Experts of a small language model: 8 picks a token, a sigmoid router.
Below are experts of layer 7 (counted from 0) of a mixture-of-experts language model. Rows are named router (the router's row for the expert), gate (a neuron's input weights, with its number), up (a neuron's input weights, with its number), down (a neuron's output weights, with its number) and show model dimensions 0-255. Each number is 500 + 25 x the weight over its row's rms, rounded and kept within 0 to 999. Numbers have three digits each.
After each expert's rows: a language model's description of what the expert responds to. This comes from a sample of Wikipedia text that the model never trained on.

# expert 30
router:510516480569488479459524470532497500474504536512489489451480500500519475519511482488501498521491523505541480492484455492548516503533490525497490496555467511472481522518508537510441462481488498454517519517464505522475521510535498532507541471462484516478497503518505532546517536509502519511529502483504539485506546490489495510466504523524457548533539487512450512508526488552482534515448497466514499501499464467545468477494534513474485507505493509520551519516554468530493493494544482475507523471513519490507506474517505520496507521475544471501521501489485492470524517492502506512480538527494484526484524482434478505483552523461510496499504528444501470516503517547479491497462489529508485503496454517520530518507517546475486478494490515445549492469504517537500487467488516
gate1:518492503533527466501503488502542477468464509471482483519485539483501528557482492491483487464490465501438469477469424478502497504506488514475517487510516512526510533522494528506460480476497441509492545491489542470474497479507416483521468492513495515494528474537540469515512469466487504502456481515532493462495497520526522490517502526491547518501517496493518490494540476499485460476511518488526509563528497483500487502497529501461527539520501479470494498483502490548513460539467460511476499484505496516481493460509514503504501501497487483460538475502520505510483530511511480556532568455499515512447464519449520548478480516497523495493515518501541516503500504465470502474530512491508529509490462477480498487512480543501472528469501445509484496515472530500487478479541506
up1:475536507498472563503502475511452505510528478519508495492508482497525485477530493501521499558521524503562533506532553509517498483518518477480494497487508505470478482475504518489533511520533514489510480509506471519526505519468557528504532521470487504513505542486483485476514513535480485527564526504486536543507487497473454501492530462487466486490494507531493527511465522499513531510509481523493449475486449477516517492532486527554504458489507527539485510507493462463482521481544537497492516504480487504533516556487511514474508482503462492556471552451475518491501479492494545484452464548505482460537497456545483469526510504492470483511500489476452450500488494545510515494488512483514505492508545507510536499505530477493527473519507530503510512456531481501523551522496488
down1:487515529486509528442479483494506476518494455456488524497490463518511521525509518500513512498456571509505505485477522509503493510541506492486455510514480510535485535497537530504490500457548435528498434518504472491541488517483525498494486450505485468526485485478531503507549469489491486556501501502504522484481506471460480483502472510511522491525493549494535463528517486510550483476498471490508513476478508529499477477488501496504529490492525531490522494496467482477502500502495510508494476513468526519507519520490494520529491445563489488499488471497531518517467507491525547512504457512516535470503511504516465515544532537488557516498492443534496464533477491511495515497505515535504473512503439544499539508564509462485559487525500498524465552497498511501506477468489538
Description: Capitalized nouns in names of organizations, awards and titles, such as National, School, Award, Order, Bachelor, Performance.

# expert 57
router:487530474531486482454508510486524525501517507485482524461462496506491474530512467492536481542530514482520518511440438528519514515522510474537475502512461510498512477494473446512469490470453464491531506506496524487487528537517462480502513495494480480529478474473515526504508475526502520509488500497510510495517499517486517480470489525486471522506543529562517551511500493505455503490490496483528512499433473528514497524461487517511525526526472511526514479519515474506506469462498506484480467539491526493528501477548525500490480511446470476529502508509507521514565494510486546455516476494517457509531549527491504517503537511527512499520472498471497527480521525523460506485462532535521501521438497466473535532540481517472447483479475504502489468489509559521499516453496504
gate1:474509470514473491518487476493488494535469546476519483500459545466497512511505474508485500480495468510451524506489486522485492546496483506468474498457476535510541454498522506502483484496469492482462486512475493517552451476489476493478518476474525472494533474518520488495506513511444523487502537520475490475524512535484501490542464495496523522474465491524513442505531480549509511512499422496525522490524509521511526553506496433506513487471541482511496474515475485502497482495521476512506492483520469552512484529482484522482523524512535517493550518514519464476477472498478483523484489506512505510497503462514488568515532446529472504500533507531488517478547514505469507494468537509451501463488539520497484519533483554497535508511537530531503511481499545539509529460498476
up1:515503457505544476523443497500504474514465536480518508474492498493512501471468522502471504486486485516522512525501553480535526517518459501514531489494493574502521453483505511525470505492528554510509503553524504564515497477525469527481489499559492530527506464493595486521461470520453528479521514503504505510485471523510511466460481494489494494466488496498505493504505529523491500524532478504502501497480492465497494509522531509485527516469519510493475499491464479527508468486477462445498497488501482494480496524471504475491434492568525510508554546483541509480499505464464552498513505508479507507503494476512445505470501500513491512507516447523499551511463538513529489495477553484508495473506497502528471530471475517472529527497480519502496500490470533524512523474491507
down1:480527531506504514516514512494527498501474528455509492503493488539506492512530530513533478487508480498486464508534539531488492519463472486485505470554538460444458481511511475542521535457511475496519437486547502505531489495513510502475445498504461500528477522493516483519501516479488414508534492495551534470462499469523515506523506462527540516453436504535456487455494534555559509499472529489495510473528473509498493467554491515494475505514511500514488518475492483486538545478471550490541495507486512479511526487484486486519477520506494465505486507504482527448522515523486556493464511464491517503518490478478525507494472519530505505487477489496486487485461474505505480457457478473479509481513505495498500477484489523531511517531505500525497545478477523481488483490478476
Description: Given names and name fragments in people lists, such as Daniel, Friedrich, bin La-den, country codes BRA, ARG, FRA, and CJK byte pieces.

# expert 46
router:463498490544500529469511496492518519509515497491513530465476476500492483504473514505509478533473513488504478488456492534537477501540490525498510472517471499482481487494506480491468485500470518466502483523441508484472487545507525510490501471491498499528514470500496531520518513527517499500516456506496508455475529527479546449481465488529502509512533468556532516512490526522496529478445473453499498476481483484509462468492529491496523537491472516531498489483569487517494516495509490429564499512512531481526501490515516475507481488478528507483524527499461465498556507477529559523474502507503506520494496473515507522513526478489531500520505511485524522461519471519515455467517528557507543494480460518475508534521433515508498508456502449489531497459511505523530479439488451
gate1:473525480519505493459474499502544482495527479511505513489471548492500492503455477477470518544479525503526526510473469511484471445454499505487498511477515516518515498447492491557506515507537501504501474532487463477494533504502491486518494489503573507481481440508489486525499515493506522519486499483528497417458487536487496511484459488445518528484461492498520501535483508554531541488476486501497493468491508519469468490453536473473509524519491471500481510470533516478492530471504464512504486500500510486462493482534524510520533505515476481502488544478533481516505477518532516509513509517478507503516505484507553511508509512503489519425500460461505499542523507516486466450516516481522490440463476516527491507517506499522541475496461488509507485561444516524522547536503509
up1:484537497510500508474442487488535517488508511470466502491490489465532530508506534484526522523520514513520533504513470472507503497465473519455465499446548501506488488502479462516518525519506512514468532498488470448508530528525449509521489496501509483488486474525550465501504512457507486471494476501494482501475474535514478477489463508478506571479484475467506496495523494532546538503481513488497488490501518501513513490452499484487488491578480494497519511487526561499499524526531457515450488525462498531456457438481503489506518499482484457512515511491489488489462516484493520506501521479486545517477509475505556500513503490507473516470496489509541515495528485531527510411489497489512464497513502494496489463493520492517540443460444479493495539465476479535506543500498515
down1:518504484493555511548485486462530480484460528506481507509489489494526514512494551453477523490473441518480533519489479479559499498467499501541498554510525475478519500486515489465440503525503520523488465479475489521485435495474478510490455449500469528495521501498511449488496542500479492475474538473488486513522481503497492524511503502508502515511526493527511541540493470517510493495546497513506478505519530501510497496536489506508494501535491520471451508524459525488517475504508502504475527514522435564490493526460480508524514475516498493512533513482493514500514542471494450510509556473488511522512491557520509500524490516503517487502491512490522472430516515502520508471490556522454484576464463515457496510473519515528494467510496507467463541516489495516504502529479497
Description: First words after an article's title line, such as is, was, born, present, election, location, and recent years like 2024.

# expert 32
router:502490483557498505465536454479501489476495504515476534504484515511509479517462511484504441556500499509521475491451472557514493542490504511498482479497494484471455521513550491549490474461454508491465543585502527463484504514493463501523508476527471515501500501528534507478513497470517500495488454510521555482490512496471511503471494499497484506499536495516501561493477462492505520536474522473517519493470459496517460470490528579501500482493496502495507492499518508564502460434528511477495489520519514524464524478535502502513509496471475478489512485491463486502552491491499508511484494503505521475491532509483478535480522511537512494501510502442456524478507508533512468484507503517495516536497526491471540503516511539507456516519475532515498489464547538535493537510505493
gate1:491517497525509502508533529426548474503520481497437519489469521542491477504469489484463476515506453458516509488503482566484499530512501501531479494501528531494437546480497485484516514543535483475535479507470492528501535484494499524487497525528513495491501461538486478508507494459487536477501497513513572431480458505504509518491531469485493474506512448544457474514437497509496466478494511521459502516493514493482516473486496519491499499567509485523492467483539456491458541478472493487479471477483505479484509504490542517477505447502505465474520504481482507501503487448517464514510524486513461478507478515505438518462480486488481467485529502509517527542519521515495508524497491478468493453503525509505491488480502512522452500495502503470522484495502494479453502485481488
up1:513519490521520510493534518521566499512490500486447506500493466450482476480506437466497433522496466475498487471533514507513525516509524487500495477515553489497463514496505491518503493517521467490486521523496499506452543487484509499533493494508466490482530495520497491516493529462555511492480475485520480507502462499493529517484505477472495502512518429522489475504488500520514510481491484489500509469506479447498536455490441490505473461514487488504556517472508478551504504459492490498474479510458523511488464445527505500495506443542492528479477520501499461514467477482527489501502501530502482485506500480489504533497509521493472427505519522505539466540533511505513493519512504482503475455483569484482508504537483465452468488486522484509559428480511473478480480493534508
down1:513566505438515482505497481551480461529482514456511494464549503471493475499474517506504491513524502479505482484495550531525487525534521508536474486477515495479522467495478495523491497519490488471472492487479563512504510516500491467483503488520491525507543523521504487517518506475524505474478463493511527497492495512517472514470494463528535508524519499517495489491520546473478512526539489526509517485481544472547521500521503514522488501527476516455525513518498491543554474494454471518488498488525489503549492511528517498486496499491516480488486479481514492496522517479491545510482536536533497576435484473496530542492508431483464514450461515551486507516486495522514503498511535521509511502512481505523514545465493485457512492531486485459472473591522470507492514492517533
Description: Words and letter pieces in demographic, election and data tables, such as households, population, Turnout, Albums, Cyl, percentages.

# expert 21
router:517514491521496512487485469494505508509510548527460530442492497517505509550506509497513467540497482459504493498457504484537530555539492513538495522495501490450493482488466511502493471471477518489516479524440537469487492521497496500506511467514509455482485507459520503510529500494483476503522499490468522515439499525509509495499494468483495524497508498471498519493508516541491493476485517483504491518479488521509469508483512535487495534522493523472518470546511521495511457478516459485465509502511536547518535525555493478517473499511489523510554489458485493495526509508533542458472477520451463506471530527485523513510484467510498502521545522458484495510561555562527501482500501523523492505513474498500489481496495505483444478529537497457514461444515576558516519477498503
gate1:523503515544448505500503466521531523498497490490517528498527492475506467474481493467511485499463533451530512500510486485538439514510536483505488493524507519519511489497494477488491517466510501470506523526460530480519537536462538516480452509479492498486480543484504525515456533479482514513496486512487519490468454518554469486533510518493505545499499487528510512467522540528508509511543488486486507506517478506514469468508519515474577481527531506441497494515473564518501494516475487494488478488517482472511517535513484455541507469492533565493490485498491500481488500530531517470457461454491473508490514497497489503463516479520520484541505581448506466525514491472492460486440475517501517478465510513487499495490513494479558517517493538492531501502504524546543483512499499
up1:496474506516512525499500478507528467507565510504472492515524497475507480498506508494481467500501528445516498486504523497458504543513491485503493502510467515524510511481523495511458495498503536472500511519464481441495524484482505528509487508500507501476472506473514502523507474485484466468485485524455510491445516493438480467504500496516580525520489443513476509530541529530518529497470463527517533513521498500492494523521481583474505509557511492441536483519506504485472543533475476469471506504487503490493501499491497476497496470522513547508496455497513534480485459504520543525508469443510472493496491507515495539471499467497509495515497562477464530506456491504486475496477460540516472440486493518506517528469528518517510474490536533479541507498521543503548466485505465
down1:456517496476485509503510499509556500492501471513554493489460490534509521499481475507478500476484496537530484535532529523484485505496504486480472471542490489482499516472539492501505512495498462492508484500521541519502524458485472526515511492492491439487497545523543482478508553450437516463429490516507496467539497519490499477519460512538523505519506485520499490450468544490487507527525467471481497483486492507495538529548488502490457504473533502489462466524494483499526440542486541489506511496513508513513540463450523501504480441440536499509496514474464515448495484540525516508488453507525500494509496496459535462512527505496522462492493518466517528536478497515489531496493505494489530507548452501511467494498483516512480516482517556479484501513546484491514514497523520
Description: Word pieces inside proper names and foreign, especially French, words, such as Mor-pe-th, Al-car-az, fl-eurs, and capitalized starts like Re, He, Con.

# expert 27
router:477530509525494472489504483491510512530521523545436509478496469505504458522522491479524474524486524496528461467448509498504505516522488518513473475500499497533432539545508448530493467473457489501514496535473508503501518524518499520553472418476455512509482444472508489518506493535521486487488467511473560523496514494454529489517468496516496517488525457516495526524517469542503507514462505459545552478485471533518473472458489499477498507502522529539465516519501449520532474484527492495507427475515502559492510464532496490486506508498530521520482481459488493473561472483506507512490498506510481509484485512466506516521480502464519468488485472473501504534534499530524487505499463500498485483493484488507519494489518489487503508503531526466498486508515544529508495468485529
gate1:466510499452471509492482517500479546540477451484519468513526523447486519491495507516510521491514537564556520484511444490475553501538499512527520514545490504499517510529536461572493492538477501461526491513466506469501522492504478502505482489541445503474481491520467439519504468537520486539548482560462518476481484503492507469497478492562493521552542501493474494505484507490533449530525528491534494488476516511488475503521508496468491502526481518513468527469506515524498523514522512497492480458514495483531490499505524501493510498530503495502501483489516509465478488519524525499524484509475493516483518470502459499503499480485490490489499470519482512495503488486476532465478483499477501475526515504528486539465528575461445569530491485517501494499470513489523493472472501
up1:510480472461501501487502484508470489483489518483502493460507524572501442490464532512528508503500507459465525496486545506494480463489509505494527505478481518507493527492407548474464497486528494501517527495558502499501545474508547568508507520501546511475478523495517511440506508495511536467458503423538469502490489526515508513483495531450491495476506476523496494496558517520480519497498450501449474485500482474517529521502477523518507453499496481488526522533512503449499512498486480521501480509482524513525493513518512518516492480509488511505514475496494504520494492460507525482450560476526494440459508531495487478522506514517475499514492496486469496489504504489507502540518520484502542569502505486479444494539501518511513527490485546498501500530526508508518520476519546
down1:498517490516532526492533521510512505467481466535490485507516528497542514500493530497494527486531498526476481535462524497456518481526481523542474526477478570476466508521482530519422461522527538473489485490477493515469548548535477443484512484494469525493520512490491540498536495491520498505532489517511488506472464480490474528474487539544462487464496487528499501537499522513520518490444517496486507460478489515517522496498484532501472490470473534447503482528483458493517523487525468491531540466489470503494506496536481491537501516429508517470511512507516504512545468524480457506517526541490453513530517475491531499494526518512465497517444492499512507483520552475534462505516488477501473478478539500467503486523472501489458525508496480509521468481531481486460493498516519
Description: Mid-word fragments of rare or long words, such as e-sche-ws, y-ester-day, P-hoe-nicia, and sentence-opening connectives like because, According, When, Since.

# expert 15
router:468506493531465512494481498523507502509566476513510518468484495509534472500517484484530481522502538494567495442489524500525492520491481512523456496501465506502501492512543508465467489466454529489526479496464536488497482539469504506553506492500471503513512463499525517499502492496517460538517465491478508505476538516489501438492473484494459519476531487495497512507466519523525532502443495489507502506490470496520472503453471526503490525513457501508501514528522507489525488495513460503503508487481509493500494476505540482513485504457501511538534510492465520446506522468516565448465465499464474502459541471467500538505519469525525501531496497474512460462563492492525474482481491535532469469485486497497516535521460517489450477502460508470531501475512525520548557485519495
gate1:504539446478527514503472523478549478484547503509535496514468527469571524526518491479501497508489499463504454523533518480476495490509518533512507510519493511492492520503498505479492575477521522448521499511488537515495508518493485484495474464520496509484497512498521492479476488533479485500493473473522492487467492494512519473504492451510532541389529492510521532501508509513508487500474502488502521515502482509419482528485476523498538514489491544540481583508514517499551490510509473499498524497468529490500460531494516438490497507503501523510535484496484460518498540532485496504518530494503448480522495518477504492487470507517441510514524495500514468494508498464518448490520514484458520461512495495521539516508525517494523508525470475495500520477454454504493487499548520
up1:532514559450448497531527468521482489478556483525474492531500518462530525505523519492480517494500515506499503518479521524542541476504478550557498539511507478470457511495491575475510509503462494529474494479511473491479453472466520477496528512520487513513504483466465480523507486488505472507538498498536497498514507478502560517550553530495516531532569527439522514501500498508458460507536471516504501511540530531516508492516528428511504521474490489485505529506496479520506499497515535516498457513502471485519527475531515533534472516513483533509491484517509522528502512519472489512495499520480535536505517534498492508501496517491557473492484495500492516508487492506489529508519469529502472481537477490461479502450521460572494488511503503505534500505502485494553484505492500
down1:497516505522505487518497502475449520457484515468512517464502478523505495502523502539509502525463503451488513478486490503484514483488493505477505494500492527508495491518483513516466483527470496522476496469539464501504535478504449524546494526539463565526497536520485534495497560492497537494507514509485499554520452538550525498491512500464487492481479511489526503486486426486457497525480464508533503518497474477515434508418538499527521453476489503565479517565497474524501497493517506489478554521474492475492473513480483508535504503505515490431482556505479500506499506497514527492473465481498539495498490495493501521468495477437514466477562521471480483483514500531483485503507505485481497504494493507486474518484535505465460509529490495528521509528523476505475511526481489
Description: Time nouns, years and temporal connectives in narrative, such as year, days, month, century, until, After, often right after "in" or "later that".

# expert 0
router:492507474503481497507498506538491470507477482548484546504438464531472507523538495483523457514506536538488465469459525509513509510500476516508506499531468550486494508501480469490436499481503510470498504552494494475534498514505504570507559432477536515527517470484482535506518558503498471503476509500520527498495535463507513476468490512492465506485516468514496496492508513523479509536488468474523531500523472495522467488489528520513538475490463561500522512542494462494494497478545513488525469519509527534506511507534514503493482518496485539479562475432496474460532529481473528483498494511520477513466509509489520497500485460478540498510499494488496525511506540524489484486498505517498485526486475502483510525499512506514493491550481523436516469449486533561503527484497473
gate0:494482524497511457498496480520468478501500511497524543540535467519524544495493536446536497519500506512500509479498513495490493481488473486494524468518518523500485480508503522511474517507491494497484512510498496483503493494511530547476517517450461538520494468485491496464539489467487522472510507503503502516489530542472452530489516472494505481519492517527539475490493493472509516496443486516499499548536513480514470452498493458518478520490507514523556533455519522516477494480551447476486522487496529490509534510440511503492463540512506476464473487483475498478487539491480525473480522434554486491511501517512559521560485487470485495498455494521444519523484492525514479558526469503485472542462515474469494516508486481515531494495475533462507480467477581525510501499489473
up0:529483494487475533520488507483486532489486506476449454495455525481522466483493490505494495464495504441546473509486489532550507480509509520529450561535460482551553520489520474476525436481490552497486472510512496513526515479530495456533516476498528473483547476500498504490485494496495525502481488492513490465489496493518531495485487524503490545492513513475472522513508527493485493483568521537475510494505503504501517525447472500469554518539491509527492490514462499491511514491456505523474479538503536493486480509534499485504509478469490533535464499499469492528538470481510487514520467538492510506479524438518501451475555519486504539514521476490522470470478497475500542479463520519520496471504509520518460473479520498441504503504513482511513515556499512479498489465521543
down0:500483469508455537438480491508499502538504517496515493518498519491452506505523513480486514466464511482503543500511520512450499514553456466499510479500532473461511542531475462518515491459534499446484479501507487503480532493517507506474485520540520502491503482541492507516479485489513518507507491510513511483478489491526546483508474490491487541513506513510460540511519515533480526513498491480496507453497475487513495491513479490489470474545495520496495496488480516563516487534464504496484482452528488521470471503536523515532502503489496507492525490515530485452445539496488468482477502514470474466498515470529458495504456465474479470547495488496502550485507536491494507499481490546502531547500497502502461500469517488563525462560504596560525542484505513515513499502483466
Description: Word pieces inside words, often continuations of foreign or technical words and hyphens, as in des's'us, exo'o'atmospheric, Clos'tr'idium, ball-and'-'stick.

# expert 34
router:515508503551501489510510491515492474485502535561471515491468477499490539535519524456496479497521519495520502435455496518532495546502478529533527486503495512430456528482520457504460450453489534468510505527474476512481509489527485545505522471466456508520497485510515522520516488487497496455476452521521536496486466482469507495437485482493468496455507511532484516531534528495529505524505475469509479503491509494507483478502518496495534521480500506526501461503509478513518469505536485456520460502472495492456553503520482475478526562530510480458497469441488492506552545489486508481513488493461532482464524490487481475513524471485548487500497481460505497497505488515544462491492469515516475534490530546481540515476473501507497480496511498473495510504524533535499508488497530
gate0:531533523493535509520510508516457473518465541519491461503494487552449522532457513482459520479467499485520493503483463534503529515509526492511516472503532512530537485488487534505504439475461476505523507467497502482529488505561516504496480495502510558482513522506469490523528484499444465524545523524499471501489541508506500488513487489601509501485500494503502505469531525457521526511493506531488505499448484538502478485526502511488440497496475496509487491507490537504499511478500505531522529496512454517482486540483504544504511523523485504482481456504459484490518477521495484467499511512527506536497489491509521445524493500493478491512485483521489497520484531490484552548514511489540475491435486509422522493519498507506515497446494475492489518503534520542541477463486529
up0:509464474485445492491481467460579497495474442505537525509534506511514462487495511531511498519490481493483491504503523481472456485505501525503492535521485524531454548537490505537519509536530503464495494553548485474530500542471473511511509494472529500521487521528496517501500508540550534522514516490478488501499479483508517523521550490419527506516494539506500495513487455498486499506505506463493505515541471471478489507482560474479541493473491505475474496543525511462505474533504468494486456497532478542537516483528477483498481479490531521522500490508530498516473500470488493527493534498487472469485521484498527536526471486500551484517476503521515536494536513459499460489540464522474549510532490509519485474520511511490514488497534461500494478495504470472459538503541529
down0:492520547505491506540500486505496558510517521519532494496525508506490495439563461504462487482499499505472502492525487500470478496510503468453527474553479501476477455529520506468537484479506489476485479525525469489552537491495512526488509456528510488512485492510477494504502470531505515508491469495492529523527487473513478521450519501477526521495523483510522521475538502506529428481526481506490512507494501481519504524519492511501456462519502536547514468509495510503489524489497498501490538498506485520472570478521510471494522517527514489524496469521513507525500462458505516492481465469480473487463499490510454524515523488547494527484513508497510490467508512509464483492450469509509528477527548512494483501483495505548507552481505492452502503455494464607497539522561489
Description: Mid-word pieces of foreign names and rare words (Pod-ol-ák, Spec-im-ens), plus dashes, line breaks and pipes in infoboxes and coordinates.

# expert 26
router:544511534480494501511455450524510501475511489489503463485495492521523506504495462476503507495512470510526503484472482527556527520509465459521510497499484537478499510536450516486487447473467472532527486533513483499522484502514445510507508477498487496484530508485497564539528502517491502502503506506499512499501497486484555482480498490497484525475508435515547512530492463496487517516478451475493495522497420479518480515510513501522494515476492478536490497560499503494495526483501513512453496448486527523508491482532473483499480545511494495495530505476461493501519482459476526483464453490499503491511544517440480512549547524550473488499489497487532508475524543515492421551512487524531504542478478474502523514513491465514495478503518522504517520420506519513510517493521486
gate0:509465473494471502498497473526498515534459458479499516492546499545495558521499508515490511498495527509488464520474513508526522506513488501493475487549491501541478452476535431506497503508507468502526530486502519480514508510508500492531510460540480504508482473498502530491470508509513473454451495479510500516532512489541480487519510549506509430483473444509509463493504512498501506507544479467508494475517494450525512498547504512513525494504497475476505500500474483486432489496461508520522482511473465509537509480525529465519496475478502497477514461510514497524475466499550549485535489494541502494474566478442464456501490518498476502529540496506547505529548508489496499476545527519502472528488481480553520527517500508486544537472498541493493461460516524516460512518491483
up0:526495522492547475494497532533526507433493527522536507500477545509511485490528500507529457450481501486515497465513484476482451475467492482496497518475480496463482506496496491470479520512510586498455475508514484493495505432509486519501506507478489516493486542487499496474513524467490541498503531482501457455507513569500486508504479468478482510498468527500467509480507456523541536528450521537480490506507485503519483524498472525503490478483505499550506505529512490534546518477516529506494494485521458511449501510508498488465490510494496496520538494444500470478552513445469477499526464520508464511498466498498531515524507525500448491514484537518465498454500506499530474534474459462514501493547538543459495502504499515479477492493462522477463500522476484489508506542478471
down0:497494520514513494505509514516511466496481507485482511474489482485498496524520509524495478489481489511505494489505509523490481528498549486489489575481493483515520516520494521486533526488457516516477534460526502488559533514531465466443524539476510497524487513548514490531462477516520458477483476468524521495486470443533538489516508497504459514474502557490450461483460502504486480480480466495482489499489506563478497485522475505465552511483498500500491506552506504470538512488459520478536498452492498471517514555498517475472506571493495453498480498514517508467492470540505506507479489506471496491523499530497457505494544475495536526487540517525521488523438516488532512494522477497497499514507510515458488522544510477483480481519522430525537520495527458508525498470552493
Description: Subject pronouns, modals and infinitive "to" inside clauses after that, which or who, e.g. she, would, could, to control.

# expert 18
router:490545528491455510463493501506495516461549459514513529518473483506496499530514503497559474551505515492546511480484495492544478481510517510474506460497501536479491496513510503508488462487471497514540507529487518449498505519483519504549521450485490459521495479495523513548505563465508491497512487484491539467493529495514539487508509474497491553517533446495498506528473511559487509463469482470494493513521481502531474522484509508461529508525506501544504491539528466515525486482517464471517503498461515519498491437521500515530474578511504491522513511471477493480513524512500535460514454507457484453441526502455441476516536463496505503521532506491538505479496495533508510506481498540508497510479494510493500496493486508504485489490465524502559496496537520533532526483513467
gate1:509497495499516562491482498535444461467511519540509541539500480490504506524481529493504499515480524504531492523486473539518486455452500495464495513504505532518535507520522491455522507494500498498500496489529465495480488497483531470450511472471515456498466508497493505476525543481496526523456515509496510495527472544491517449464488488464499501545475507531523519507513471505508484504511477484507444535503459522502459482472521481482516503535486490487480524507556499502503493447508449465511456458514517500502476495499492482541490517506429475498438494496511500530478504522532499477516461535453488484522516490530480485537500494490509464495516490517509476457465500493456515516467484514453491495492497522504514508533538487535549463512537484480577475498505494548521517523500518
up1:493495525518482484531524493482495476493492469492455488510520472492487519512485494471489522507528508497490503468511523533501517466515538554519517485528544476490485484505548528531475490471519517522489508510465489487480526483475461503479460535507512442501503478514561523536488538458525496474516524508450485478506482532479534501510519513532514464455534490516474525491483483498445450486550466443491498478495519483517490514499539510489511491508503477499446498470520503514517462496494453476545523500517515451468517491502474507513533499518547493479478480522487531486505488486476511507538513453504535499459511554443479471501522515514492537507505494487518476568451505482521498518460502473518516500508494479517517492480490489442529530432496528536529516464520519475475484479489492
down1:507514462475505495525466527498531515454508494487515476555465470492512495498512491481511526506501492489549517487505537476475485525532489504539490531491534515500514511478497482499513499460507505495520480463510483440533492553463520496507500457525492489476534498533538498541495511553509474527449498538518550507516503503549478517528509463526488500457547526449512473517529508511507531489453531498476559511523493517476503520549512519512495488506512490543486440489488502505518505589488499515507481501492491459521500467477538491478483523458544498505482499486532492491532503488511514488464502475479474456514526472446463526468485491513497530529500506492474522490523488493524497440467508520501495496510516477514486494471476458510529510538509526500477472463496534496523467514461468
Description: Past-tense verbs and -ed/-ing endings narrating events, such as took, began, released, died, moved, postpon-ing, invalid-ed.